Experts of a small language model.
Size: 9 layers, width 128, vocabulary 8192, 52.4M parameters.
Experts: 256 experts in each of 8 layers, 96 tanh GELU neurons an expert, a sigmoid router.
Below are experts of layer 4 (counted from 0) of a mixture-of-experts language model. Rows are named router (the router's row for the expert), up (a neuron's input weights, with its number), down (a neuron's output weights, with its number) and show model dimensions 0-127. Each number is 128 + 24 x the weight over its row's rms, rounded and kept within 0 to 255.
After each expert's rows: a language model's description of what the expert responds to. This comes from a sample of Wikipedia text that the model never trained on.

# expert 52
router [104 111 130 101 102 141 111  84 120 137 117 119 133 131 131 182 121 144 143 136 129 103 139 143 118 137 129 131  69  95  87 116 106 153  87 150 123 133 120 125 130  87 128 149 136 161  89 143 142 137 121 110 184 108 140 129 148 125 165 141 110 105  96 128 116 127 160 117 147  76 127 104 162 131 131 140 114 132 103 137 128 180 127 108 133 111 110 142 122 146 103 113 126  70 106 129 170 105 166 105 139 146 126 130  85 159 174 145 168  96 134 131 134 140 145 118 207 148 161 152 112 129 118 130 178 132 129 151]
up0 [106 138 111 108 123 102 154 125 112 114  87 125 130 124  76  94 121 136 131 125 146 140 113 121 138 119 136  92 123 129 117 138 120 133 149 150 134  69 120 161 139 144  90 137 129 143 112 117 152 155 156 170 152 142 117 142 160 125  86 109 131 142 147 185 122 170 171 131 110 116 137  82 126 114 129 159 123 120 110 156 125  94  66 148 122 139 156 101 162 179 144 145 136 140 117 129 126  84 150 153 161  96 135  73 119  87 137 140 125 129 173 154 109 109  82 116  97 157 118  95 139 106 106 110 144 161 144 126]
down0 [161 148 184 141 120 109 120 102 150 101 120 129 139 130  92 121 103 179 163 107 116 130 146 120 114 149 116 154 163 166 115 139  96 113 114 119 156 131 151 111 121 179 132 138 118 150 149 115 134 129  93 179 117  63 151  87 115 117 139 147  69 110 145  96 178 145 101 166 127 146 129 132 136 118 127  98  89 148 111 116 142 169 115 126 132 106 113 156 135 128 100 134 126 143 109 132 122 168  67 145 130 114 127 120 110 163 129  72 101 105 118 132 105 136 142 108 121 144 122 123 153 146 158 121 131  87 130 162]
up1 [123 122 127 128 117 144 129  96 118 144 166  95 130 162 131 126 124  81  93 151 166 145 121 121 157 110 119 115 150 102  93 149 119 139  94 144 162 171  81 132  87 129 109 154 124 151 109 170 140 126 156 142 120 134  78 103 123 154 139 170 142 181 124 180 132 143 159 134 112 108 121 120 121 126 144 115 130 149  44 115 108 159 186 119 143 105 111 114 102 116 126 128 103 150 152 126 116 135  92  83 107 135 118 149 151 134 113 141 108 146 117 108 160 137 115 118 104 118 125 121 187 143 157 147 117 102 115 133]
down1 [120 165 154  83  99 156 147 140  96 137 137 122 121 138 137 115 151 138 138 150 108 107 115 138 115 124 188 106 189 121 122  99 138 113 110  74 110 115 136 138 170 122 123 145 147 110 116 167 121 133 148 153 102 144  98 167 112 140 166  95  82 171 165 112 160 123 126 123 102  92  87 100 161 124 149  99 144  96 122 122 119 130 163 132 127 155 116 108 157 127 166 142 127 117 179 141 102  84  97 151 118 135 116 100  96 138 145 135  93 159 143 113 114 141 131 112 136 107 135 131 138 102 169 128  77 112 129 132]
up2 [125  89 137 134 151 140 154 148 125  94 117 157 131 140 150 163 129 112 127 126 137 119 103 112 146 119 140 117 138 160 131  98 116 170 175 110 145  92 194 145 135  96 100 113 142 187  67 113 104 132 105 154 154  84 116  84 165  81 157 140 122 117 115  99 100 124 127 110 139 129 129 112 127 141 155 120  96 142 134 111 145 180 104 141 148 145 136 134 129 126 139 138 132  97  71 110 179 114 164 135 112 130 128 108 100 104 114 146 151 116 141 148 109 116 173  93 139 140 143 130 171 142  97 141 139 120 147 106]
down2 [159 158 132 142 162  84 108 106 155 139 127 103 119 121 145 114 152 151 145 101 142 105 158 138 117 151  74 143 101 190 130 135 151 142  94 113 140 139  67 127  91 123  82 145 111  99 130 159 162 131 104 146 154 142 115 139  89 128 104  99 122 160 150 150  94 142 173 123 139 128 109  93  69  70 108 140 119 139 136 128 101 129 125  90 128 166 147 133 147 114 142 134 129 118 122 152 108 129 182 137 130 110 132 129 124 156 112 134 133 160  93 115 124 171 116 127 115  90 161 115 140 140 150 120 161 110 142 126]
up3 [132 131 119 158 156  91 116 106 105 159 158 125 165 165 157 124 105 113 153 138 120 104 158 111 137 130 175 143 153 120 132 114  89 150 170 120 116 118 100 149 173 112 149 152 150  95 105  86 122 115 125  88 138 119 110 142 131 115 155 158 110 144 136 154  46 104  95 110 156 108 112 143 106 122  88 101  96 112 137 139 134 126 128 134 166 123  89 106 144 152 114 102 122 112 138 113  79 132 164 124 107 148 163 121 123  95 155 131 157 132 134 141 138 122 156  89 137 137 104 164 118 111 141  77 144 101 147 150]
down3 [113 191 127 124 103 155 136 120 123 116 119 136 110 106 131 140 170 113 114 114 169 153 116 143  91  87 111 106  91 142 118 138 120 100 128  98 101 168 141 116  82 133 102  89 125 169 150  94 149 156 145 147 100 146 112 118 114 144 112 133 175 128  94 141 126 129 137 144 132 142 122 107 152 130 146 119 155  98 112 126 106 119 119 138 117  92 140 182 116 120 111 163  79 160 158 142 169 100 119 156 168 112 111 148 167  82 125 166 121 159 117 151 135 157 133 165  84 118 120 121 164 127  90 140 108 112 142 111]
It responds to: Punctuation or linking words right after a name in lists and tables, such as the slash in club/apps lists, as in cast lists, and opening brackets.

# expert 4
router [ 77 157 136 138 130 132 146  85 117 104 118 107 107 126 174 119 127 143 133 126 114 104 119 104 116 162 132 105 119 118  92 129 110 135 114 147  96  51 102 126 155 142  89 141 118 112 131 130 131 143 132 112 121 107 107 139 190 163 120 123 103  98 114 124 106 100 138 109 128 107 109 138 147 162 126 123 122 109  83 134 166 117 149 129  87 130 129 144 172 127 118 154 157 146 143  81 168 117 137 131 110 144 124 121 118 165 126 126 153 127 144 141 180 106 116 114 197 132 140 163 126 161 159 178 106 142 175 131]
up0 [130 156 128  93 134 105 139 123 113 124  96 139 141 112  98 124 119 122 175 122  90 146 161  89 142 130 151 124 151 125 119 153 109  77 114 166 116 105 157 110  92 120 151 104 159 179 120 174  92 142 113  92 182 147 120 164 158 152 109 109 127 128 117 113 139  87 154 130 121 132 125 133 141  85 103  98 127 157 119 142 156 149 131 116  89 151 119 122 117 140 129 141 153 133 135  75 144 157 101  59 111 157 122  93 107 105 114 124 136 135 114 131 174 156 119 133 121  92 163 137 108 160 134 137 160 150 141 145]
down0 [150 138 125 145 120 146 166 141 115 137 158 129 111 118 150 159 150 141 122 124 145 140 114 108 126 108 134 107 126 134 153 121 134 150 177  98  70 171 138 140 131 119 103 112 161 134 184  80 121 132 167 128 117  85 130 149 113 132  96 141 119  96 172 100 161 137 120 135 149 137 101 116 124 145 114 134  90  69  90 143  81 131 164 145 151 126  96 156 163 116 195 133 161 118  96 102 104 134 134 106 132 104 102  86 141 137 111 136 116  71  93 132 130 139 114 135 105 115 178 122 123 112 140 129 139 133 134 142]
up1 [152  94  87 125 104 164 149 136 128 121 116 122 170 162 114 128  97 118 148 109 162 142 135 110 171 137 164  89 127 124  91 107 128  90 151 119 126 120 110 162 118 131 115 131 142 126 122 147 134 145  93 121 162 117  73 121 170 165 136 134 185 145 117 151  96 129 149 129  99  65  96 131 145  88 122 122 113 106  98 129 136 116 115 160 116 166 142 139 149 135 141 138 159 116 153 122 116 111 135 135 136 124 121 115 135 148  93 100 140 146 154 140 146 111 119  83 144 124 106 106  70 118 161 121 123 161 198  97]
down1 [148  91 113 131 180 166 137 111 115 144 145 104 157 169 117 156 123 117 129 129 154 124  86 124  97 150 131 182 140 128 144 128 144 136 127 196 103 138 136 110 124  88 133 125  89  88 111 141 135 132 126 111 114 119 146 100  90 102 118 142  91 120 127 124 131 154 150  90 119 158 161 150 161 117 113 108 125 123 173 151 130 115 122 103 123 114 112 131 145 129 151 124  89 141 120 146  82 141 107 124  81 107 132 119 126 136 175 135 169 104 120 156 103  94 117 127 122 195  83 151 106  87 151 134 116 128 156 156]
up2 [125 122 122 168 148 196  96  93 118 135 115 103 123 148 151 111 117 120 116 114 143  81 127 137 155 147 179 111 118 161 111  92 107 161 149  98 138  94 145 130 139 145 120 136 110 140 104 111 154 112 140 129 152 120 150 135 128 109 105  92 155  69  75 117 152 139 145 107 136 117 102 116 184 145 110 132 125 125 151 135 165 131 172 122 147 108 135 143 180 129  85 150 146 124 160 142 101 134 148 118 125 130  80 155 163 127 135 138 125  90  96 115 123 112  87 104 119 107 158  90 107 145 116 177 135 117 117 137]
down2 [145 150 119 123 136 153 117 127 151  89 109 122 144  93 168 112 147 147 103 122 156 164 114 113 105 100 127 118 138 144 151 126 169  75 121 139 162  76 132 131  94  88 146 176 127 116 143 116 124 117 149 112 158 128 137  76 138 100 102 107 180  90 146 124 111 162 157 128  99 143 155 115 160 142  70 120 158 163 119  89 137 115 153 156 166  88 146 114 138 148  95 147 131 158 141 125  85 102 142 122 145 113 140  93 133 164 134 180 119 108 127 141 121 102 140 132 131 145 104 131 100 140 107 104 135 137 128 102]
up3 [128 135 127 112 143 157 144 117 110 103 101 108 133 116 178 104  88 100 168 169 135 124 150 149 175 158 132  59 115 115 113  90  85 145 123 150 123 128 124 181 123 132 125 170 120 120 119 113 143 110 146 142 129 122 116 106 144 168 130 108 115 115 145 126 143  85 133  98 107 161 131 102 122 155 159 153 126 131 138 148 170 153 125 124  78 106 133  84 208 137 157  86 119 132  87 143 159 116 146 144 114 125 146 140 127 139 122  97 112 123 114 125 127 119  88 124 136 117 138 178 115 121 125 151  88 125 148 134]
down3 [ 99 131 108 136 169 144 105 115 138 163 153 140 135 120 152 177 140 152 129 149  93 164 167 139 141 125  97 109 122 136  87 140 127 151 134  96 153 149 145 114 128 149 150 122 143 146 129 115 122 142 116 132 139 125 107 140 129 113  96 103 136 115 119 156 146 156 143  91  97 200 154 136 162 108  91 108  87  96 131 133 133 126 174 157 134 120 118 127 101 130 101 133 101 100 149 146 135 132 119  91 147 111 153 160  61 129 137 142  88 156 135 126  72  86  87 103 124 138 108 172 143 110 160 122 120 117  86 118]
It responds to: Word pieces inside or ending longer words, like -nt, -ent, -ific, -ient, -tor: Argume-nt, Prude-nt, Magn-ific, plus whole titles like President, part, editor.

# expert 37
router [ 97 113 138 114 122 152 103  71 104 137 110 130  98 105 178 169 129 137 144 119 156 132 154 142  97  94 143 128 104 106 114 182 134 150  91 125 133 135 145 102  88 122  95 116 129 112 120 142 143 110 117 130 154 147 122  96 130 171 151 130 109 178  76  95 111 135 155 111 106 104 118 117 113 180 150 141 147 104 113 164 147 144 178 110 156 115 117 135 155 148 131 136 146 125 135  70 117 169 136 141 108 169 103 107 107  96 117 101 139 149 126 149 138 108 103 116 158 128 153 136 123 130 124 145 170 153 178 133]
up0 [140 128 159 111 134 108 112 123 158 117 174 113 109 133 124 148 144 164  99  75  91 120 125 114 121 131 100  99 137 141 104 150 118 150 144 131 115 107 144 130 154 170 147 173 102 157 125 125 106 112  97 132 148 129 153 163 136 134 139 130 104 151  83  73 126 100  98 180 106 123 129 158 145 134  95 148 113 136  64  86 121 101 137 161 101 143 143 153 106  88 160 174  91 101  93  91 158 155 109 113 114 131 110 146 136 101 108 171 133 137 115 141 137 158 149 138  98 161 139 139 134 126 144 145 145 125 118  99]
down0 [138 123 115 189 106 160 127 115 111 116 119 106 158 109 119 114 198 148  89 119 147 160  98 143 124 126 158 107 157  94 122 142 134 102 131 116 134  91 102 104 109 150 116  93  72 149 116 117 136 126 113 114 146  90 157 154 152 121 146 135 162  90  77 181 145  98 137 111 117 142 143 113 125 113 145 108 136 121 150 176 144 165 137 138 102 119 134 136 118 145 109  84 144 133 177 131 134 172 151 116 148 107 113  99 164  94 169 146 108  96 107 113 152 140 100 119 113 104 129 119 113 131 128 133 165 154 128 125]
up1 [153 116 143 149  85  92 105 140 161 118 121 101  87 124 111 121 161 138  80 110 106 154 128 140 122 141 171 172 111 136 101 122 166 129 136 118 115 146 128 165 116 123 130 156 101  95 116 117  98 131 130 155 124 156 151 171 118 137 134  89 176 142 121  74 136 116 116 136 113 107  82 161 161  95 134 113 137 122 104 109 130 109 116 155 174 142 129 136 137 139 133 141  96 117 174 110 121 155 127 157 143 134  95 141 126  91 111 114 173 113 115 150 169 163 123  90 128 134  66 156 126 128 131  92 133 151 165 135]
down1 [150  89 108 112 167 113 141 156 129 143 133 122 123 120 120 144 140 104 126 121 125 131 143 127 148 139 143  73 133 110 137 134 103 147 142 152 119 139 107 171 179 106  93 173 115 134 152 117  80 119 123 115 123 126 142 133 143 144 205 116 112  75 135 129 125 147 130  93 150 159 151 129 184 142 122 102 113 102 151 164 122 110 127 169 129 150 174 126 126 102 148 136 132 117 142 136  91 158 114 119  93 151  90  88 120 128 113 118 101 115 122 130 129 108 130 152  89 109  87  94 173 114 138 146  76 117 111 171]
up2 [144 102 116  85  99 119  88 109  97 137  95 129 114 176 156 102 132 139 107 115 139 129 122 121 145  90 143 145  90 134  91 164 121  86 114 121 125 155  93 118 146 137 129 128 161  46 120 115 153  84 142 140 113 107 188 112 139 108 124 122 112 148 166 132  94 143 117 125 186 147 142 123 153 119 142 142  93 135 109 141 110 119 134 119 156 125 137 182 158 109 144 129 160 130 150 128 136 153 108 128 124 140 160 177 104 148 128 136 149 144 138 136 153 102 134 140 136 116 144  97 184 104 120 111  90 143 145 154]
down2 [140 121 149 150  99 147 150 126 105 121 124  92 151 108 108 185 120 122 114  81 100 161 122 102 139 144 110  99 153 127 143 161 142 128 194 142 102 159 160 124 101 134 101 131 130 136 136 150 116 167 126 147 149 124 133  83 109 121  98 197 121 120 165 160 120 136 116 100 112 129 149 166 108 157 172 144 138 124 147 114  87 146 141 143 111 125 129  85 143 169 136 178 132 126 129  88 140 127  95  90 151 145 108 132 106  68 131  96 130 141 106  96 109 118 110 127 123 134 128  86 130 129 139 131 150 108  97 126]
up3 [143 147 117 147 125 141 113  92 138 135 123  82 177 151 133 133 181 126 149 121  88 101 130 129 134 166  91 116 154 112 129 118 131 140 102 114 137 146 121 122 118 140 104 106 158 167 139 174 115 134 138 153 146 144 116 123 154 155 117 109 106 145 136 107 133 100 158 103 116 127  84 129 170 119 115 134 143  71 103 111 128 151 184  69 111 141 103  71 116 109  98 142 110 142 135 103 149 113 128 196 131 147 135 186 133 109 128 160 125 132 111 134 128  82 158 122 115 124 125 140 105 139 135 139 110 155 122  79]
down3 [112  70 149 148 129 143 101 165 125 140 143 154 130  98 119  85  92 111 141 136 151 111 120 106 151  91 135 129 125 166 130  84  71 141 167 153 179 147 115 140 110 148 137 199 121 150 136 122 174 137  77 104 126 101 140 127 144 151 154 132 145 103  90 108 161 144  89 122 107 113 133 142 127 139 171 110 146 148 106 126 142 112 102 151 151  98 104 128 119 129 113 129 169 129 107 138 132 131 116 120 127 103 146 123 145 136 122  95 105 181 144 138 115 114 109 108 143 108  68 110 157 133 110 144 164 132 133 128]
It responds to: Pipe symbols starting a new table row after a line break, and dashes starting bulleted list items, in election, squad and review tables.

# expert 38
router [113 135 112 123 130 145 129  76 138 109 107  78 111 126 150 141 131 127 163  90 144  71 121 123  92 130 153 122 144 135 104 128 117 119 108 129 102  73 127 108 153  77 154 182 151 110  71 165 109 182 138 123 160 120 127 111 147 126 146 157 142 137 106 146 138  94 149 138 156 120 108 103 114 166 131 106 125 144 100 156 142 145 178  86 120  98 106 142 151 137 155 165 135 130 120 121 118 135 147 176 132 144 125 115 107 120 133  96 137  96 124 125 144 152  93 137 138 125 142 167 105 135 165 177 140 111 156 142]
up0 [135 107 104 110 142 143 154 128 175 129 138 118 154 156 113 139 184 111 155 135 114  99 142 143  75 154 145 130 100  96 101  81 125  95 101 106  99 103 113 124 137 108 106 144 130 115 122 139 156 150 112 147 145  95 120 132 157 127 135 161 119 136 145 151 141 128 138 119 145 130 116  74 166 158 171 158 138 136 127 164 113 153 108 175 103 114 157  56 143 124 100 123 122 120 128 119  98 132 138 175 106 142 147  75 122 107 175 102 147 105 138 146 135 126  94 146 118  87 136  88 118 151 132 157 121 142 153 117]
down0 [148 111 106 122  64 114 123 118 129 147 133 164 128 105 116 117 128 101 158 104 144 152 158 125 158 107 135 164 139 106 174 135  91 114 108 154  99 149 156 104 119 137 126 120  94  91 126 146 141 112 101 152 111 125 133 154  94 125 144 140 171 137 103 147 157 180 131 170 129 132 156 105 120 148 110 134 164 169 148 106  94 101 114 102  79 125 130 136 110 112  97 116 145 119 139 141 155 123 142 124  73 111 183 151 108 109 134 104 133 114 124  88 187 105 145 125 164 129 106 144 154 147 136 136  98 118 145  85]
up1 [140 130 159 145 110  94  93 110  75 111 124 119 150 110 167 142 150 131 118 138 160 148 125 125 119 129 154 128 138 103 148 128 110 139 147 135 113  92  97 144 146  57 120 127 118 110  83 117 121  99 134 153 104 108 116 134 118 152 124 140 140 125 117 143 165 144 132 144 109 104  97 144 135 113 139 132 136 117 156 119 139 143 105 134 137 152 102 157  69 123  75 151 132 159 109 145 182  96 127 179 127 171 173 124 125 123  83 122 131 166  80 136 137 147 153 115 141 140 148 110 105 109 120 129 171  97 182  90]
down1 [ 93 102 160 147 117 120 128 160 126 143 106  94 133 119 142 105 133 174 140  98 162 127 125 137  69 139 136 101 121 126 141 128 118 180 132 116 106 129 137 138 102 137 111 108 107  87 135  57  89 128 138 144 152 133 166 143 153 150 128 115 141 112 101 133 132 110 148  93 143 166 149 149 115 125 110 157 114 110 129  93 114 193 154 106 117 100 146 121  90 130 132 136 119 158 168 129 149 116 128 101 100 107 118 139 154 147 113 159  87  75 124 149 118 151 156 148 124  99 177 143 144 173 115 133 105 140  99 157]
up2 [147 145 142 140 133 168 121  91 173 130 116 117 139  90 143 162 135 103 156 122 108 135 122 100 101 135 147 165 136 135  91 168 112 121 179 121 156 118 148 106 148 134 126 174 157 144 107 113 110 132 100 132 103 167 136 114 101 117 113 104 104 107  74 129 120 111 146 138 145  82 117 147 130 140  90 123 169 116 112 146 169 134 111 125 151 101  74 135 120 132 123 160 123 150 143 132 129 112 152 157 128 109 154 133 115  88 106 108 138 120 165 162 140 131 124 104 140  94 119  95 104 187 147 137 125 101  69 173]
down2 [ 96 144  75 154 121 123 126 135  83 146 139 118 128 155 140 124 103 158 114  93 118 163 130 131 119 100 135 144 141 157 131 134 153 137 130  81 121 140  95 144 130 113 161  72 156 121 151 102 121 131 177  90 139 166 118  79 189 102 147 147 137 139 111 155 148  71 150  89 113 125  95 151 126 138 143 125 116 106 129 155 141 106 151 118 113 157 116 104 133  93 142  86 123 124 120 105 143 124 159 141 118 127 140 142 100 115 134 114 106 129 115 165  98 183 119 102 161 138 165  93 143 158 162 126 152 135 126  94]
up3 [124 157 141 131 112 144 145  70 112 147 145 104 150  89  94 116 145 162 120 137 127 166 143 112 128  51 103 135  99 187  88  95 113 121 109 189 148 124 127 129 172 108 161 168 119 138 111 113 115 134 119 147 122 151 118 190 124 108 112 111 126 147 134 150 115 119 159 124 187 133 155 144 136 159 118 111 115 117 103 160 106 158 111 144 133 103 105 139 136 141 126 133 111 115 154 123  97 103 137 128 103 107 138 139 123 126  89 148 137 130 145  92 115 141  87 148 135 157 110 129  96 110 140 151 163 138  98 100]
down3 [117 134 115 117  95 125 138 114  96 101 128 140 143 132 163  53 102 132 103 140 137  97 116 156 121 123 109 157 191 135 116 139 153 120 109 105 128 120 134 106 100 100 133 109 116 134 150 122 120 126 125 159 118  96 108 157 139 116 125 121 146 133  85 142 111 124 166 134 111 131 136 119 166 146  93 144 121  73 153 124  80 175 107 116 155 136  94 150 157 159 104 112 107 122 154 135 101  86 126 105 154 127 188 145 126 150 140 110 116 155 139 161 144 132 118  98 135 121 133 157 157 140  99 192 137  98 169 155]
It responds to: Ends of heading words and media release terms such as Re(view)s, Demog(raph)ics, Decom(mission)ing, released, Starring, performance.

# expert 22
router [113 169 109 142 134 158 114 102 142  99 124  64 141 109 146 102 112 172 146 125 131  77 140  92 121 176 138 104 116 115 113 156  95 126  97 140 148  83 136 117 154 107 141 168 101 165 134 133 121 132 152 136 126 118 135 104 141 126 142 162  74 134 110 159 137 107 140 138 147 108  93 122 156 141 155 132 101 139  78 135  99 134 141  80 118 105 116 149 167 174 110 122 123 136 130 114 141 109 149 151 140 170 136  92 109 159 112 124 143  94 159 141 112 101 128  99 154 137 129 193 134 118 145 140 129 119 172 136]
up0 [170 116 102  94 116 145 157 111 175  89 141 120 122  97 157 144 128 100  93 104 166 142 135 124 143 114 130 138 109 119 148  99 120 129 103  95 139 153 108  81 152 128 129 106 180 127 102 121 119 196 150 158 125 131 136 151 158 116 134 112 137 167 104 105 154 153 118 134 112 110 117 122 117 142 154 163 169 148 108  90 166 128 152 171 106 144 117 126 122 118 145 119 133  92 156  83  86 177 132 107 143 144 143 144  76 140 143 140 123 116 145  99  88 111 134  94 107 160 118 152 129 114 133 114 166 145 110 135]
down0 [110  76 183 130  96 124  92 125 141 140 141 146  99 117 134 144 127 102 125 136 152 140 143 155 133 164  73  80 125 128 107 104 159 151 161 125 133 180 145 117 118 151 108 111 135 133 119 102 121 136 135 156  89 115  91 117 130  74 150  78 115 151 105 117 141 171 169 133 137 143 162 113 100 146 114 134 144 133 135 130 159 129 134 117 109 144 162 106 110 151 115 114  90 120 108 142 141 173 160  98 193 153 111 122 101 138 123 136 121  95 130 127 106 165 148 135  91 105 116 165 110 157 123 105 162 117 125 121]
up1 [ 92 186  84 124 144 147 114 135  99 120 123  66 116 130 108 104 152 146 157 155 115 136 173  90 130 127 118 123 139 143  99 155 142 143  95 144 150  86 115 138 141 123 152 150 124 110 139  93 147  99 124 166 127 149 113 145 137 141 132 163 129  93 149 153 130 143  98 135 164  90 121 151  92 162 113 113 126 161 129 128 131 176 131 127 116  96 110 128 163  76 126 108 133 125 115 118  97 138 157 142 119 171 113 132 114 128 143  99 113 136 139 114  94  82  99 123 158 149 108 130 186 128 138 143 145  90 183 119]
down1 [122 144  51 143 110  88 131 132 155 119 110 122 120 119 144 145 174 153 108 110 140 107 167  97 159 105 175 112 115 124 116 137 111 152 133  87 160 154 107 111 150 134 148 124 102 116 150 115 151 121 126 124 119 160 125 145 103 141 104 150 161 106 104 162 164 111 102  92 122 139 138 108 138 134 107 133  57 142 161 141 141 115 145 139 157 129 128  94 156 112 147  90 155 151 133 149 118  98 109  93 136 174 142 141 146  58 145 125 128 125 151  98 109 128 112 143 146 132 101 130 149 151 153 140 110  72 141 130]
up2 [158 149 132 114 150 153 131  84 124  91 120 137 137 120 135  94  89 133 133 130 117 101 142 154  82 117 130 110 159 110 112 109 112 117 108 111 109 118 156 153 112  98 109 116  93 110 107 144 102 144 133 114 144 148 147  85 136 154 131 121 100 140 155 167  63 118 165 123 161  89  93 110 143 115 110 115 123 141 154 144 116 120 149 124  97 131 116 166 170 141 169 103 113 155 193 117 183 147 135 137 137 134 147 160 104 171 119 113 106  86 123 114 165 122 148 154 140 122 114 159 151 126  94  82 111 136 127 157]
down2 [146 133 151  89 131 117 115 120 159 140 143 151 149 153 137 174 130 154 114 135 113 161 119 146 179 115 112 128 120  84 138 100 155  88 122 120 142 144 123 118 150 116 188 136 120 121  77 154 155 134 138 121 137 119 122 158 142 112 138 117 140 130 132 125 130 120 105 118 143 125 147 144 163 141 143  95 135 117  93 146 114 164  93 104  97 132 103 120 139 130 146  96 121 127 141 150 146 109 194 117  95 117 133 159 154 107 119 109 127 151 100 161 156 156  73  61 115 122 113  90 159 116  79  85 110 121  79 147]
up3 [134 135 146 101 141 119 128 132 110 112  97 128 122 135 134 108 131 138 140 134 156 165 163 111 144 207 124  84 159 114 123 130 145 140 126 123 112 171  83 144  98  80 127 166 172 158 140 114 136 117 100 112 127 120  75 101 102  78 123 148  89 105 129 111 136 147 118 175 137 126 132 116 162 101 165  89 107 110 110 108 151 129 144 112 129 127 143 172 141  80 151  98 139 119 117 133  95 127  94 127 139 132 110 166 156 112 168 115 113 127 139 123 125 124 144 106 115 105 118 139 123 174 132 171 164  83 139 129]
down3 [ 90 130 134 137 164 101  94 151 148 184 109 129 140 157 121 134 104 134 114 146 114 104 102 160 139  88 118 120 128 102 107 116 119 114 175 121 136 178 146 118 121 133 160 109 154 125 115 170 119 128 140 143 111 172 102 124 161 156  76 147  94 128 124  99 129 151 130 142 130 149 131 116 120 137 105 143  92 128 139 113  96  87 107 126 104 145 134 160 110 133 107 106 112 123 125 128 129 102  86 151 179 124 135 101 124 163 127 142 151 135 146  84 140 116 134 136 119 103 184 128 109 116 148 128 138 144  64 206]
It responds to: Nouns for people's roles or offices after the or a, like member, President, director, Minister, coach, owner, plus the piece iv in Individual and Division.

# expert 21
router [105 133 177 118 131 142 124  71 130 116 116 106 160 127 140 145  98 119 146 111 107 136 127 126 136 109 173 121 115 103 112 119 114 168 126 117 108 128 128 127 116  88 132 161 139 166 130 117 110 162 134 130 125 106 127 123 156 154 107 102 124 137 128 162 101 115 131 127 163  89 125 135 177 146 135 159 129 101 136 150 121 151 138  67 114 108 110 160 157 173 103 103 129 100 136 103 199 129 107 107 109 154  92 106 102 136 146 112 159 107 172 148 157 135 125  93 149 168 189 171 135 132 125 140 151  99 138 102]
up0 [131 119 102 156 144 116 122 105 132 124 104 109  97 136 142 143 101 138 154 160 147 152 108 112 128 109 154 111 161 112 122 105 114 163 174 161 107 145 141 149 125 112 101 139 153 133 126 103 108 131  97 164 149 111  75 167 155 140 114 107  84 162 130 122  88 108 112 131 159  89 138 111 167 143 124 133 138 154 119 121  81 142  97  95 107 131  87 126 175 111 101 173  93 167 101  91 136 134 145 129  89 174 167 126 124 132 111 120 134  93 115  82 155 144 124 122 144 149 143 119 180 123 125 143 162 136 144 130]
down0 [153 123 152 128  99 118 109  95 177 112 145 129 129 114 101 133 125 185 121 139 127 163 138 141 103 105  75  95 182 149  87  94 153 154 144 165 118 127 129  98 140 110 128 107 106 119 136 186 130  94 133 159 139 104 124 168 119 130 101  69 149 140 113  77 126 151 127 115 147  85 146 124 110 105 117 130 149 120 104 126 149 129 144 136 148 176 111  90 126 120 101 124 140 144 168 130 113 124 138 142 141  91 139 186 146 117 135 119 139 148 101 141 134 169 128 150 125 153 145 125 108 104  98  85 135 106 112 137]
up1 [158 125 113 138  88 107 158  95  82 132 111 103 142 165 131  91 106 103 107 185 142 193 138 120 143 123 143 113 118 114 104 103 133 153 108 156 156 120 139 195  84 143 117 152 129 113 154 154 114 161 142 113 125 129 103 126 134 144 120 113 112 151 106 153 125 110 149 127 110 167 133 141 152 105 103 142 132 118 134 103 141 115  84  87 100  71 124 107 129 124 148 124 112 156 182 114 150 143 130 137 104 116 123 116 132 144 154 149 177 113 136 148 137 115 121  94 176 146 137 181 111 160 109 109 116 122 119 108]
down1 [159 131 142 137 133 136 130 115  88 124  70  99 100 111 124  95 158  99 144 148 130 135 165 132 149 131 151  97 130 139 130 113 127 149 128 128 121 126 147 117 167 111 120 192 149 122 171 183  90 182 174  96 123 128 109 110 128  91 122 116 154 137 114 129 119 122  98 129 115 126 134 126 115 141 145 178 125 160 114 159 114 110 142 117 130 131 126 136 149 118 112 140  70 132 149 125 139 166 135 148 153 108  88 129  95 124 126 103  78 101 131 156 142 121 173  98 168  95  72 123 146 106 105 134 148 143 132  92]
up2 [164  98 109 127 151 143 111 122 134 117 137  75 164 147 166  98 133 118 185 114  92 120 127  95 126 108 147 146 122 137 130 144 136 109 139 122 135 113 157 106 169  87 114 162 112 131 123 120  85 135  94 143 160 135 110 162 118 132 115 148 141 146  91 145 140 141 116 110 125 123  75 153 136 137 167 100 115 135 125 131 126 126 129 162 153 133 151 112 177  82 159 141 112  88 149 146 120 118 139 115 127 149 163 151 129 167 134  69 118  98 155 157 126  88 101  98 135 136 151 121 173 146 180 121 147 108  90 144]
down2 [125 153 113 139 156 106 146 106 118 130 161 138 110 143 146 139 114 156  93 111  78 158 120 152 118 153 151  99 148 137 139 121 146 105 125 183 150 143 128 105 135 129 148 127 135  73 136 160 111  74 160 100 117 100 117 122 134 108 101 137 151 122  92 144 134 150 135 124 120 148 118 122 120 127 148 115 122  79 136  98  90 159 165 139 130 105  61 116 126 161 103 129 168 108 115 121 103  75 152  94 119 167 144 136  97 118 132 138 182 153 158 148  98 153 134  93 149 120 167 129 176 123 121 126 146 137 104 103]
up3 [101 143 122 134 113 162 138 117  89 106 132 123 165  88 166 110 115 155 108 125 126 130 127 110 166  65 130 146 159  89 106 113 149 117 153 127 103 139 135 156 139 135 115 155 140 143  90 139 113 163 129 123 110 148 120 121 123 172 153 111 157 139 136 141 124 135 133 150 134 111 137 145  96 182 134 139 153  80 141  87 147 148 157 151 135  96 152 106 189 113  88 108 106  98 108 119 154 150 109 118 111 116  88 114 119 141 138 105 133 127 174 159 139 111 145 108 107 165 177 131 149 146  95 139 149 110  71 126]
down3 [134  93 139 150 130 125 125  86 106 124  91  95 154 141 189 125 108  97 151 145 157 109 154 117 141 102 171 134 126 151 124 158 115 100 130 135  94 109 121 115  92 115 113 101 186 147 160  93 123 123  95 159 101 110 112 124 155 152 105 118 142 101 142 141 126 156 127 115 114 127 154 122 133 149 129  67 145 161 138 149 147 122 167  92 114 126 119 118 156 116  90  87 145 132 101 127 152 129 119 113 172 115 120 127 127 153 112 143 159 117 167  78 107  95 145 108 131 144 145  85 145 158 175 134 100 161 149 144]
It responds to: Mid-word pieces in proper names and foreign words (Bot-to-m, Ti-err-a, Nat-h), UTF-8 byte fragments, bullet asterisks, dashes and indented breaks.